Weights of a small mixture-of-experts language model, trained from scratch on English Wikipedia.
Size: 12 layers, width 128, vocabulary 8192, 27.6M parameters.
Experts: 256 experts in each of 12 layers, a softmax router, a shared expert of 64 neurons.
Training: a variant of Muon for the experts, 627M tokens, 4786 steps.
Below are experts of layer 8 (counted from 0) of a mixture-of-experts language model. Rows are named router (the router's row for the expert), up (a neuron's input weights, with its number) and show model dimensions 0-127. Each number is 128 + 24 x the weight over its row's rms, rounded and kept within 0 to 255. Numbers have three digits each.
Before each expert's rows: "comes after" lists some tokens at least twice as common just before its tokens as in all text. This comes from a sample of Wikipedia text that the model never trained on. Tokens count by the router's weight.

# expert 144
comes after: " | ", "1", " ", "0", "–", "2"
router:156137118150148136107114122144098112116106147160146078129118128103154136083098135156139101179121120091176142113148137141150124133106123118111079159102138119148102177183113137164107095151158155134122113139139111165139134082092155095135115129078148096123137120110143135121074124121138122160159161084137128116150155142135123120093141141108140095115151149092094125143097157120156169136119
up0:145123138151131155144165154122122106135141098078162115129121128133104082147043165141159131154135158123136128164086137105149133175092192113131103164148133113105147137100089121129115140158114107093099131157102160156106121103127130173109101132094107142149127111151129155165092105120145073132119108102120131147136142143123120116116163130134137142120134166125140156109120118175149145140125
up1:156118126164106137152110087109107088122159145153130109138145120182131139123100170115155155112139119100121088159163170107124116163108138132100097126143126140160103157155141135146106092177128146148118103166104095173129133153117075156146107124102152128127109122162130123082119084120127084154134162129117092163102115159069094127149136135100125148127113128135115147124111092147135122102138
up2:144137095128095137119065129133110172126056131111134134122141094097113144100131146121114145164124172114115115151123127111118125171149119152113126096164161121136126147118104090144152188106122133102124152142096111091126141124127165107128114160158106122140114111127061145117108126143120117122098144114139106153073105105111168146101105073103153120113156150124146129135154086141133153137161
up3:143089135164085157174164132122110156069104090138156130146094117135130132117100105140087108126113140157133141108120148175076114124137114120122143143123111089133113116127101141157122169106125121079100107123117144106124110080146153183127145118132090154155148170127129141094111164138094108141123129133136112133165177113162124123152145127145174092136105109094136109142134155120096115148099
up4:085109093157114167086113113083138103129143139119124068107114081141183155132077158140123114098081122169172157133117126109111135153114118107147129135112162131118129125122133104119164130133158150156122136151107152066141201131135097123132143105134130140114114112149066136102129138127092117131166121135148111116149142100149123120117137144163122108129126156119133137143109120114133173155155
up5:127140119134135145115158127132150145173155137150168112120112138101089116140127153111147138118162109116117127133122124103171115147164140130124110135144180146115118173149060103141142173133174115114142099097139149148125064128121126156124144096109104117148129094144120117143074140131072126119146135100102126151124166087144141153083127125156140072113111142103136133162096183136146142135125
up6:132117116109166108128149086102118172110118173151181107133110123117111164134136154143101124158163098117117126149111093128099116111167087135126097139097111103141148155110141144131147073144124153173107131131106103132089135119142161089121106154073140158114150187116111157114100119121150100141125152116079169148154147111141135132127156149130144122107164141135090149121179147139125124156129
up7:117140117096099150088130160130140106157153133128082136141122161105126119110109092089164127124144156134096081117111182107132142108124118103132099105196103141161123072106149124150108124133148101105146143143085132145143123187129116120122111156137123125146122156119107093133111100125146154131095179120109125117162129116084107091115145115137147133083134117095098175157137113100161153129136
up8:133118128123099126161125117097128113120104118138159137116085164135115147128080154178124150144132153127146134101120158131091081158155110111121108099099133088150066088145131136163099121176128114122091137088125125117157107096119086112140155100079135124125159167125145128175089117120181107173107146144126144170112124128125119135150122123116125145124100135166117141125131138156185119141137
up9:107090101134144110136118127120121125130152080104140132141117139140136132089138187166130117140134139142157092127137139115133114122143165143131067152141159126119169132137131117122188138163120154115166089058117132088130141124145103124118100118117055122110124098129094163119121149155086118132140104106081134113102096134124144126108101147086123108101135120152113115153149147107110139176163
up10:152147125130109156143206137148129135108105096139160108125137151112136109105102174130140148157173110103104131135115108106131100136152158145159109092141155077129128113154074155106097137164127131125120132128127124132109124159137135111124103118140118175096151108149064198098126127155096082165088114109139119125113174118117140173125118149141131125126100153115112112100136131136118136159117
up11:120082125154132125108102076086120073135103104100126116089123139145146142165121145175123112145176147084175123168156157106102157098142090110099096110127123112169123118124113096137125147156144111142140140158140109147094111079138155135125154139131144141048147125118132128118121112102142099150134172127132130127109124114130131176103155136111145098107103098128097140114103112154115143115137
up12:103130171145098169091128099100136122110136093110082180137115114104123112122110131081140146106117117135132104119129140157140133129130100146098126185117143094091111134097138102161118148090176070110101093145102124154114142123147135130119090127143161130093163124154150157089115108125122107124127147120162117164120097139157083121104147118093129103110088083133117171141122131114142165128112
up13:140130117118103140123096167145102110115126152173114094152152108160141143105111133141094161113120111091115097090114139176118133163115152109161118138142140106154117158139110137173154122108115141142164138124127102110112117135157164143150111099123104141169142132118129157130084132089134119141130160099107066109141183143147112102096116129109105132083155177099154132122169151083166153120123
up14:096086113163095149111169129089133114128109071179108107135119151117123127104127164146109144138129104084131138135167132147162149145134111102108121146168159165156141129093111118108120088122085131150128130123156137187143126125136130120163085166139149105098146078134168134120090136115103102133145149123118109138118200154127125170118125154117127142099123105124119152141103146137108165145126
up15:101120134169155148097123133112100105146103136122142116127164135107161125144070163135123127153161157133157094142117103155115118119167136129114118117134127128142150118157135118130067102162139106106176130111118093160144141090132066114118158094096126089112124107137110144091136088124114094163197141135091110145112165169129115146135155160108131138097140132149116134138108116133163153104158
up16:149149135098152099111132122131128158094089127148135095122142137087102145082144101146184131114124090087140176104166160099138143173136121129162137172186152102142116152095128109156108130148144087110136100114099125134120105125156107133114138146099110092134144090191127142133127114143138099120141177142136112122137124152112160131121093147113115149136170179146138113149104149113115154121112
up17:125141098146125114085103123135125096153171136113120112111140147109125138143129146130148118134153151085139129146133101113162145143112111100153115094126140147119128164143108136178137175148129106113141137108112135188092104119111153071118130105130176071096119101129124124090070143146151155149134130157113073115092172164155151113161135101123119124089121149100127155177141141144117130114128
up18:136124132149127168117130130172112121104157138147123112131166132137100169099111123150111116118110150128121096180142094088098088104139122143069145096164130152074121126090150115086108116113092149095143108123149104102125105150155102140133134160167190149141126131124161120112115149153108157139154140116156101142110154113160143143123101112079150113123121136168132145141074118131116121103093
up19:095176111134108138121108102115087108120110167093153091149119096112138132123105095168123123146175117101158156136155158119080119140138127125104132152151147103107137152178164148148112128164135141098185059147112141136127145128142112154126132133108129103129125152128157114143110084149118130096157160100100119164131143127108099109076136133091122110091083114147146128103135144131122113121088
up20:127127119104151155099149094123143107089093128143087111143143070130098103089172124101143131168138110154149132108153128105119119157115128144083169127134166133131182135142147104078159102140140124127163115120161134101154119138101119116167109129131131146095129102165122100084098124111151095152138119153136126091146098148132142148149126167147159152174151146132137148161113094175136130127099
up21:096114107109089178182093152072102157107092118119149167099141152148138135131080142143108104178110116090107105099077092112134113163118100126108118128122141146101087130168143135129140114121106099119131094127144119134113161110132137089127105126125107140107167153101128148121137096123127123134097123116110128127150155193112102143122136173104138101155132128127127122170132143143078138136106
up22:108134116152109131138106125139106096147126147132174128167108131118144137128103108126127125173163143135095163108135123090132085123116119140100113138136154100125125153115164132140075151144177130086131130102144135142134105127137072147122113191093118166114109156133115104120099125073179102149140135123141156140144107095153165152131111153106132099140116135148087123143105137108148209111129
up23:136140172164167126126116115111106133087078086147114139116111134115114139158122099103094136108084147134122112108139090090119154139104107156147092146125154143144136066120087130147098123133115110127159142146088118127110114117123139090105133130125150122159150144122155134143170135164105078138122143114108100126098140114133168168124164124120124105134109094118175117194091129121136075113112
up24:139119088171099153110099124107182096152128120109129123118113088147147134132084118129129091125147120146147136096114147117114142176137153198148112167107128132109162154151104135094172168123126172144136166141092124111154166095169133131157105137143146166094118120100153126159096094103123128179120108101146111115132148146158156128120102159130155119125142151102130155134123145137113150109148
up25:139138099115064138128148164130142126073137123153135139118125133081118123096104105105098153107155132146125087098102171140109144160149129137087086124127140144101105089126160090145117117132107097091149173117138104106141142127134135105087132077111155146150117157146139111130069091104153140161135096157134104126158119142162125137119158091120114138117124127162123157144141101098157105127166
up26:139124098126145094130088105085079143152101155111139155117140106106143117164106171149122081151128150091132098116094177115104103129135144141109123128123119182137121125117084144144142129131099120081166124115155113122116109106141123113159128121122102149097135128092164117102134091147118194154156148109130087109109123125104121140088096099131165109098132164111130159104137145079158130119127
up27:124142078121106152164096090119141136128142126127096108154159165120130139140093124141092090138139152134154124120117127111121089148138149127117082140155133188165124139122103147138141115155123132092157087159121127095095059124146127118122138135141130092135155131119076155099120105132164111135149092169118138122141166159106121095133154131131126127101132118079109122070136171111172148134107
up28:114173090130119136163109138142127139137141088098131124131102078134139141136139082107136156160100117102119135154138095137140117109111167106113096150105133155107136122097123111122156106119135126126174084129108129086135089150135111190108082142162136102126147148125116130094109171124138183122119160087186125138119179096130148118090080115119134118136140153126127149135130097117119151087153
up29:117188128137120150082162115091131150088150083104109116113070138155103133092121098166151136135105121141173135125131157092099160092124128126131124141136115123119144100110096117136106196096146124118140151172107119125109104161127112142083121118142115084142142119121092159103098137141129111118089143133100147142112168102107125153141083094104131158164149125118098129129109160132114152117113
up30:050093103121149112135132132120137136139055131147111116140148099135102140185089139132101124108087152107122179085127145125156145176124151149137123118114152119139117138131115112116097094133158117134119136141141142157134123133102125174168170110123108140128148111139117108135148121118136139132131119105097103161102155107117117121142121133080082084140128118145109146143144145107095191099087
up31:178130110166124116132181101103119119124092134127110118123117161143104177106123170169145141185112121145123114079146096118143102147105113090119125114135101125108129162146119103141137131147125132144159122153149149103127122130114143132124111153102094113106158145139124161134097160098103107108177128095192113177077125138138110149101131140105134093116106154109145161151107111098117124163090

# expert 201
comes after: " in the", " in ", " of the", " the", " in the ", " to the"
router:142104154108151168104144099085123156155111127144121160116188122150102090112153134119134152123127131158163155143107137120117130131107105133138149146119159167108149127149152177102154103143155107112146147133171156130117125180169135172143138088175084142123124142174131111126151163157137136116162097126103153126111135164156126117138119099138125103155074153157167141107120115123131085116121
up0:122159107065154168124144137133135140151108083119147122143153126150132134108103093106137171122164128103126092139127161110107098163173157154158157116115147144148090133100113185128142101124132104105111154100155097110179149164174126124156112165126081122124124100141138126129116152153107091099142173130148093125122154145108122121135087144105151166120093161138123118135142136120095144117128
up1:145159123103156166138135102160161164177123124141136145149188144119142124081125125173134098109112121111135111139145106109122149122136114157114129116100147113105159130174175107119127125139104155117176104167145102122102135129141122120147136117139165132121143112132159113097101151122092089120129157180132141098102175117121145121160119135124138095147137122116147104132147198061121145098157
up2:132112103165138132123082115106113142103109129102138148127161113101132067150112135106169127141129141123119152081074146113140135175141097147136098109138105133179179123162080124119137115160123135102133109117118129128117148091112115097124125135116104180121182160115127100091117125101105110129096156145120128104141117124109100131164123109090089141124087100174143111165104167124113119145148
up3:109128100148094133120107137105112109163105180144162188114163109113125147149128153131118138173140137095086168132121111099138152166151105129142157097129158168104127122127121141140087087137153099148131114119131123106144138152132170115114120152153134181094105126162148118164101109142126125127101157092121071122128127100140074117134151153136149119134121079160146152128160150149110102142154
up4:122176164103110151130119150125171138104146092093140137146121133137151089135163125091146151192096121133176111104095123109152111149107115144127138113104146122121114139119161138127102123124098078086125099088108113139086120139114122167155131119172116162076138097137172106125139082124129155133096140141137134114126100125114082144102131107120204118133130142163128129119122138131126144163148
up5:115147099078116111141113147143162125131120159096156094116080120128133110145103148128166156155113160123114145119095180132104134101106136154130112149158108139175117162145105146130136096138133135134143101137138133154132099165123151141158117164125106143127117169130081156123106136154105135110156152132164101136119101174102160116147111155140081081097139139137157108157162134165132102107191
up6:121155107142124159118158094126102127124135131130095184140119127131123164161137159131148152183103121109106138162127104079126179137144101125106151095127151125102120138093159077131131109160154128102148101124183104129058096127136158090136175130133114130071167156150142137132126136131146117139107152146150113116115143105137109142072123155159139136141130124151118148109119112114152150157153
up7:130141110067144117120119108099118169125156130098162157114109118125103143140080134126114116154141113129121090118187111136123124145138137156088123116136162140114101127115141080085104131123133148127162094116140146137074106178139174127102108132129121111137133130123108147135119183150118129137128144128113135111123190126146120186136055136088125125144158144111114108131113095169150096146152
up8:135154134089125163135108149157115087140118142138119077090165109087138092150155147129125142148092152156149139125122120146106205156103117159114121136090175108120151126117132135114100129171121135124127110120099087166066117168118165101114131170131123128132114169109134127112140109130156154165133146148127091145094118153114131145163133112115137078165088117123115122120116147120119115115162
up9:132131110107136121105082119133155113145071117144164122128117122133117143122146165143149144139159119152127145182161080098115122148129084115098088144114133083082143148142139134152145159124132098135115142128116110091079144134151102133164141097159129175142110129155108121136121136174144138165093153124069122083126158131152153146101129102137116081105098112127125136119168150123118127133075
up10:114144135173116140124138091123130154124060158090147126112158107139150161127099102124171122148136136125164156141149134142137118142170140100097092127138149104103136094142148109151114130120102109092169153143092162081124113218122093140129134136099114114140132149187142131125121173142125098119144133170164124143118170154129138137143127118112108161120132136134102120121164147149119165113122
up11:128126115155105166133154118102134130096147188147114137127150153086174092114119103131109156130079142124128079119092114150138120119171100129147129122121162093106136140136178117134136157111131124073179144129115132146100136169180109140171153145159125171105108104139100080160073150131122111122108142137173129134143151149126113121131144135134144159123148148132093117143144150127116129168135
up12:114167146152125134107079139085147151099121121125151124138142143085110110153118132128144125129130151112142120114107118082126173134136091150125119115151136152154122166091130167158184154132180097173130136107131142133127157149141132148121169111130132147117152158139142171148127104114145061142124102122100139099074130146125160099137066164151119162083145135128139142125112147145129140095154
up13:170100070109123101118156149112123138090119158152141113073135125132141144138128075137142125145168127137135139139136145087142157154123136121114129123122143134094124159168158076097143157137149088067137113109119130093098167158127107140129104114159151133136145118156131120161100121134091121105155165131127111119127174145138127150108103150162086115131070148151146138142101079161123119133143
up14:180117120105172164113152125118113132119110114138157114124111131125108163090113100130149156123085131107154129107112176102102154154129142118106109171154116150115150121148142143148161146130170104111161129122095116122159148125139071152117129141078117145130117179134163155156114121086149090107163154137145159128102158136174102105112127137088148106138120178143117150165127138156154115093129
up15:158106149121158147121144146148150148139068116150152137131152162139162113154129145158125156100096115124152153131112137103122169137105112120128089120145125158148140169129148139053171137144139098105170155126127158115134186152146126128144146110162119125122127135150117145130116121115145112127145190143086125129117140114164129128117134107077148146140085109095179188129148158140126129161130
up16:099178124090144133157134132131119093129129144117170140116122093111143149117125122169132159152135145124114134110140115078114147140108121123094183116155156145086181139182126156146119128101105129097155100102153080100148109122178134114133128104111098133158117173149121084112118126106156069150129114140161101124098144125134121103148127121129162096087133129139128139085157109097153120116098
up17:123141108083153110118113086128106167156133097115127081123132115133128152144126118134163165116091095140142114128198090158118129145137111082129124110129136108119161178097133121129155178116133109124131110161094110143117099150142149141176130120128145130116126165117107104101178107120131108143140149166131073137110106101081123111154093109108131102083112118166108147122129133107131112080149
up18:164156158130144113104108125119115091164086097112124158119131149162145112112140135102170122137115126135139124147113138125170144154168128106142145148132168154068142157127148068089145114110128088150149135125111161130147096061147139101159143138147113121114150104144179168133137141108171098118076155160153116124158147137113104154095141114151132130124080123153117156147133107139127132117121
up19:096122104134146134074143130109183155123127100114131117101137103139125118144154112118112121150142120119156103170117133132150155180160124142174131131098108133127122106144116111151129131115144087122152121149058148090121133192086130169160141114087146152098171129107089107112151127111130108147119162110095100141186141162125122081125156140150109111137105134148119121156109140114088137127113
up20:180159121145129149156126109121135108118074107137133128097130111150126158112120129118150130104144095113117130135138171109131140121151069148170103165135151138103150151115136133107135092126157117123162117168148165106148134168147128113129111123152079138087146150160128126096115165160154097136138132124168094154117111143110112165121082166110135109130104134171175147158113137126082125083090
up21:121163114154147146153143166097127159125062119140084074135138165177139124098160105127118145108138135137144108111106151107114112161150094157087129131118117100133139107108145134094144136130137072144145132086166142095124116185131105169140114147154124108116134126146119131115123180127081161118126109153139129140100155135162108133118118166139119089099112133132164136183132120115090128117122
up22:133120130126135117145152106096079143118165104082122100144137109107101145131095125147137170137113113114133129152134185139160145145149082106124116165095123139142125088151153087144133117130119120095109136155149088132121146143136140120114140142128134116101147158139182100047089089179112089102122107098155129082126145121136133132091141101091151115136108139140123136137098140106116153099163
up23:124142111129102089115140111130122128112133121160152128097116132112113078139079105111141083098122134102118104112138126168121118146135130166177135178131125140114148127146132165146140103117133122162171144104133104140168167131087143092151092100116133114135117151124134116149155071143095092127165145152136094133103129174134138121155118132169115129086089149077120085145114145142180160117131
up24:102174110156152153146131117082126128097112104112150113128108164095097123122130131104107161139119072089145121145107139101099111118117167123101138116126118127078132092155101162181126138115138151115124164123129135196107136128139153158124136122137114121116128147205154125126156138103103095136113149120151144147140136129170120060101143101124123098147170171124111131144151123124130126147112
up25:133155123145140155122136115121121130139137152107125119148137130108122101100118113120171121175124121158125162102118157079143138162127091119122145131058162123091152157165150079154088126128109113106115136111116057120121090167116179110174110120130108127146157145134176131128115085122114121165123107105119136107115159138132146122155171086128120078124141130115076110153132155124115126118130
up26:118093125121136147167161137111135124098181142080092092162096097129110152137131114107183140122116127105100104093133144125126169133160109150145110155160090149122143119146115131132162100168103117078130128129105133127077113210153113156098099105131102157121120156136122124098123117132120113120163117120129101096139171167155127130134111108089121135139114117109126130145153106089125103100105
up27:098144130106135118091160156123116138103125132125134075139111127103109123089099161123118151137119111166119125122101144114161190165145115107140129149125143146109152107112132135125135127131129115090137150153136104120090099145169161074171127154142083101161142186178096126110127147135104151119163152113142133128115105163115135105116147133114106123124116168156180123186158146146119153104095
up28:131127140119172129116164127143137155104126098149129083137137113119155120132098179114143109110142149128144118124154138113102193133124126105163130114113126132138146115112166129111137111159135091091170077135130107186110078138127094120124153146109151119108165143092127088157168097143115093135168146155162137154114129158093134125140104099087118077132085113144108126161112116142108107154152
up29:106121142164105124125069175116102121096071146126119101101117134155127114131143131146110143181154090126175151103105130115099141172164128143114168117159118150123157139091112121097109119140104165122097145117105166153119127162139107135108122131140130109159133139157139166134097148127115137100145101070082138134114153138180129122162123132142115129130149145170154144178167126112115108130113
up30:154162089113156150130148107091108181138125140053143133148116137139134144104113125126127110141159104153096158125085101158096143124123130117163169146127109167151121150126103159139156105164151137164137090087159106129120097150137175148111091134178138080132137158111129108121139159136168149116149131144109137097117169111163097125153113118134144101112143087125117141140161148143121145138129
up31:108144102128130155139117124054134116114135123135105131164131121132113182134119122090119143132165141122166130168172140106105124112192111121184106116126160126156124106123131123109170152178080075116128116139157153099088128138141150150154126115128099079107162145152142096126083145118161177120152111141121145136146117147135131115117146127107168118132110123144111155129129125135174110154112

# expert 232
comes after: "1", "2", " on the", " to the", " in the", " the"
router:169128098125166176146143138081143103114132117122133103136174128121118090127146100108136143104101115132107153107113137150138150136133113124165134073135124121113155118133114125114168101121080092115144095139146112129110114085129140129184128120121098125098102157128123150128075149116122188142197100101107102111125131111146147077137091103125081100154135141131130109116132119183118145119133
up0:140162103149136143145111116117114104058149128148112106126102132145109149132095130111111153154113146151127124134074111176143156119166101138112173130147084077135143116126161092157162089153128146154153119138108091136182097127102112118156124137125144129117106159140140147105104153145134129143138138136157103127110110126120151107119161123157117148072081171155147154102167080122123143143126
up1:111156090159141164139150118159108136110093176157128129151140173120098074141110128122121122140150130150135138094125191119150101191127145126126085101152075116112121119144125169128144137138093128106146092131105068095122101164174132160135103096130145138132138144150137158102125126134134124132146125123116145138093102112120139134104184150121139100116137119141096084162122128102125162143117
up2:125119138151150166147157148149100177107143178138144139129129102160101129153136150138115076082108103122141129173132127100152134139157154127140091098169094133149142150129148083131106136108083120105169115119125157104156117121079122131167144106154124127125144112111123126129117093131116100104183143120104122149116126079115134092113152114130145080102139150099163152113156152143144165113171
up3:090129146110122173126191126111105136101137165101120109130146134131132116151092106154123102104125095113167136081097183094109183133140167152112132097139125119154128121119108114129104108143119143074155110149124114126169104131112113118141153118125139152115129174136087127160122106125134128166155116143125080161116178132122129105096100143122105151114146105117138134140155118131120125162206
up4:157092079155105138101111119116120176080127106118113126154119109102114141108132069108151114130124157150135107135146146109099138171161149175139143110128146129139161159075148118126160113159093123156123097180151137146124117116099151102124149155146157116119158110113121188122130094138128136130162116154139109142133162157099165092106081134163133163145146112126120108151110152150117124101133
up5:117106115172152120117131151133117171121146120106139092148163164143155133140095137168144161120157150115111127099083162133109106152114121154163127130108178119118150115112161106076115135077095127081143131147159086143096105116119105120132150085167082130089132142136114143111140107110099105131132124146157090097126106142090124125128140127142100110151111124140108140140142162124097178078111
up6:119121161124130138138099126137167136122071099100114116120140119126124108167097116171159143156113137115154156153191151146131165168176164130153091150099150100128166119141155122107143149162136137148097106149079128151145131141145148148121158141143110134117140165128127154161067110126097118149162128104124099149102159122115140119134111085110119114124181109136132122113156124160128176112157
up7:154111106133154169139148120162145095106103125142128135162144135136105113110118147109120143078167112114116102099137107135114167135134080127135129090114128106142163117123125136121145148155089103088118133152145116115088202141075108133160129156108111132176144110117156130147134099151133104140152146122133092163132153129117151138130058126138116135130132073118125144130091170077131086127110
up8:131149142120107162147147120098113135148108089142113101133111164127146112139122130123146124080164161108126128143114119100128159111175152118109095115120125108092102129105144131132148123090147121104076123149114105109124161119128091123146110098117144183076121171144147142164080105094135102139144135102125153147118168128179116113129088127127137079193125112162141177140094107128151146121128
up9:113120150125098135155179116164155144101123146113104083107163110083112150154126142151132092127111165151138161107119185083125151148128128149104140131132142124118104161114140124123139120144105104182112127142100114166136195080138126174130144167122153122140096134122162115102103122127110130108079125132108123082167136154125080115113154126148161116122158095122137097140156123155110132110128
up10:169150129121144142121123137096173155084100087161126106140130149137158128116134097144104134172138118097085142132120119097113098152131113130117089149139149143107170110088102160147170119166131121136104099106151134119145132151113121123154134100117115122139110136170133121128098159143128126135180158159143125128116126094142174108112122141130121158124080186173201134136163123137111167131144
up11:136183111170127149092125134120131103123121141130171099136125124130142127103090124084142127145085123102133101128105063063154152144101103098136121115095112118114127157136108161134119136110155102149149120121137143126109139112096169082141096158110178102121179117109137127112091157123159131143149106137136128144121129104162166083132085123119123132157109133147160102139154124161106154100097
up12:109130096102167150114116120149138067150154156152086099129142126143163075112158109113136121097170116129112119116138131185138168155104168160131138127115131115113143112161108132126122117123149101160164119143130110158114122132103100138108094164137159114121115143145119145112090108141167088090129154150109059148116119129092111129139127117133123126120112174145145170170110158157106158105110
up13:114085094104140171136103136103127140089090101114137121126126112144109136138151144142140176098152099115136111133127152143153117137144167109152154108119131147107113127110089175143178084094121189114120139117172119089138129121137142134136127126151125170117159140119079162148104135127097092111113122136069130096113156163096098145107119107136154154117162103157126112141161159137093108159123
up14:075118103117168149140136127150112144132136103099132137110129127124171106152104113156165123162118105111132131105106134119122135174116149157102070127105142121091131143122111104137115095134158140120108144110131129125094130113142119096150152094090132148136133137154084072121132137073125127135146090157104119137099096143135115123144104102174133164114127085161131171185188086110134132151147
up15:154066100107130158157144157103108142105087116142150123149135143163144134140139134131173114108124122142092130086103118134131154109103089157149114157138101114101159126115172145124193171114125138126169114146094116123147100113100120109135134129118087179154155104112146116145131131107153141132152140130109110119118141141092141120122079150105094095131069112157147107112110109109087172115124
up16:122108088094120121173126100129110129121100137094137095118149144136144088118115161132103151117141162107130110126113103111146132175127137148113111159114114103143139128103115108134137166096077111111084122110115113132151112137161136105207151172137102136114094110157120178152115127130127139133162094141115110148145184144126129103103100146121155093153139112103125124154116184132083180129122
up17:132147123115114134106108075148157128168164137121118104103099133079120132133133127110132105125129112119132142112197142120198076161127140122100169123150136130132113157131100122096205120105146128155101101113142174116147156130105157161155114136106106148142133111108087130120125097076126121122134141153120081146125117120144132120100130145094096101083119147145112095158138140129118132101151
up18:130151110090124167138096115101139077128132143119153124137149164141109126099083093159146114138122137140142138098106118133136149128117077116160136121122118165134128143039133154132122130132157135122135123105130097122071134148114115129140115112131094114116104134140089130118126108170119120129137131116116132123132083100140161123170140157074132078129145191091133113131170080146150156130091
up19:139166147074148159126132120102162132129093139158129129114144161149152085115116156123115120132162141141141134135160137150160077141126141138123129104095114115136093113116121127104145119143113079167179129099146111116106102111107148150155124149139122088110106161190125125128119139124174104159184143092128112154117105119091142105093119156094073115105125133158147157138099099143101161126125
up20:142126103119146159101146121095144110106108122115152120119112161138082144072080119175092145113126156102142152140150148178130125131113130099134122109185109106113126207104137117122150116168113124116076086076148140165100099107142131131114139116117087144102126122096122149119086133128134103080139172112156120143111167132168122118116101144134122144115122113111129123115115117143107114095129
up21:130146101143126125144122101122139135143102114079100158145113111149093134122098137102154121123112142114170142143133091127124155135134131125144135149114131143111147152134103143131098105154181131103151106174128139091158133116118114107148136134126117153153150144127154136169099207078138140191142178162131160150147142174126139107155127139101109129151118123116177155129140131143185145166174
up22:124148106106152131140126150103116108127093108160134074135159119120116143122092138161159094104107096143103119093120131155124147100098119114180161138112132126129125143125111131135142143149141154106124145111118131113105105178093141133189108132148094151105151128138081084104113109144140155149148147154077114157076094097075127131133092134109105097106082150103089114131166113136143135107117
up23:133156116130128178164103151111163141141102125123163136132110125131090123141124142122104129111104077130160122097157175108113109130091074139158136120087148115159106145128128128122147125099095092160122151122162117137097164129117159121117122161109174098109107109113129112106100100133097137144109131133099095130112169139158122137130119105094136078116133158164161126112134152137137060176168
up24:151172107093129149141122150102085142122181132126144149093122098127120099100152138128112109147136139155118119118139150115122121170168152118111085151137123130135125156109160132119142146093155083153187118155135125114063151101130163083164095150161150110110159124120124140128075128112136150122167147149119116094131152156098119153091122142102141144113099136146133107096114149086090118144149
up25:154142083108126146126119139135150168102135145152157129150119149139106127106108120161158108119141146166154125140121136129088128172143110113161113124188104114131128132140122125160115093137124131097096108162128119123122110119131113146153147158118129153107120125107177181155151121164113146139180109180125103161136133139099102099103126116080132092104150096177162122082155170100101124135169
up26:148141107095172135143135126144180128096131164110112084154148138140161146075118169140105164132099142157160155147144106135137110163146098135107115131167120124080107132118112056102141119118149145133129105161136110111125104088124148072181166156130130129141114145130113136094106133119106123154126124140122101142182141118141113120164107161118132158106148134160148103158150160114111157128125
up27:116115167133157180173087144141122113105139158126129086123142084149109113126116132110120137123130126166138134110114089149101129126154149122160136155115111142106125141123123088135152114190121122102137111152115146090173106154165168142136150156150152174111122151078115120084157140110111156149141114112129156169079104103097120161100110145144167151112132095107149123117137088111112103106139
up28:164041103127133152105151134130169123125112120131159108139149149156137129135127129118120103103118110140113079145119114139105186143093127147130146148093130103099156143125156142124082118123138086125137126150174133112164110138160183138144146166153153171101128125118140161134111097133153127104170116153155097151110100091160119140126147129120133164146059121147137129144139138114104152115113
up29:148150125112126156130146116140185123151162099117151122071138123129088175161113171143174157160125103091127147128134125117095106085137142095152158099138122138114146154116120133143124146129130118132104122110130081114101109090117129110108118138101103117108114152113121182133097100120122099137102147135151127132116120142146105108154143057124124097144067148103106085121131105142163129171161
up30:089159106115145164155143157116119122130130081130133162112142120140102144127094135152168202154142104130110111088172107155119093157144115165151124114101129127152102173136076129090134146115114123141083113140173134106120132152135166123124095155129122138114130073147119153132107132117171123163088116121146085124147159142127139101116106098128143099121101115121142129146128149165155104156161
up31:099111141111121150137142136129122125127153144094106167135103137096073097113100128111138172175135092131123117154161147126102113098187137155145134111149149125134099114156118142144146160129111092110137133107121108103139131130153119194165099093177078134068115147107113124134117141154158110118166112094114107097117144101123147139105098136130149108092104132151126150139102125078143170121129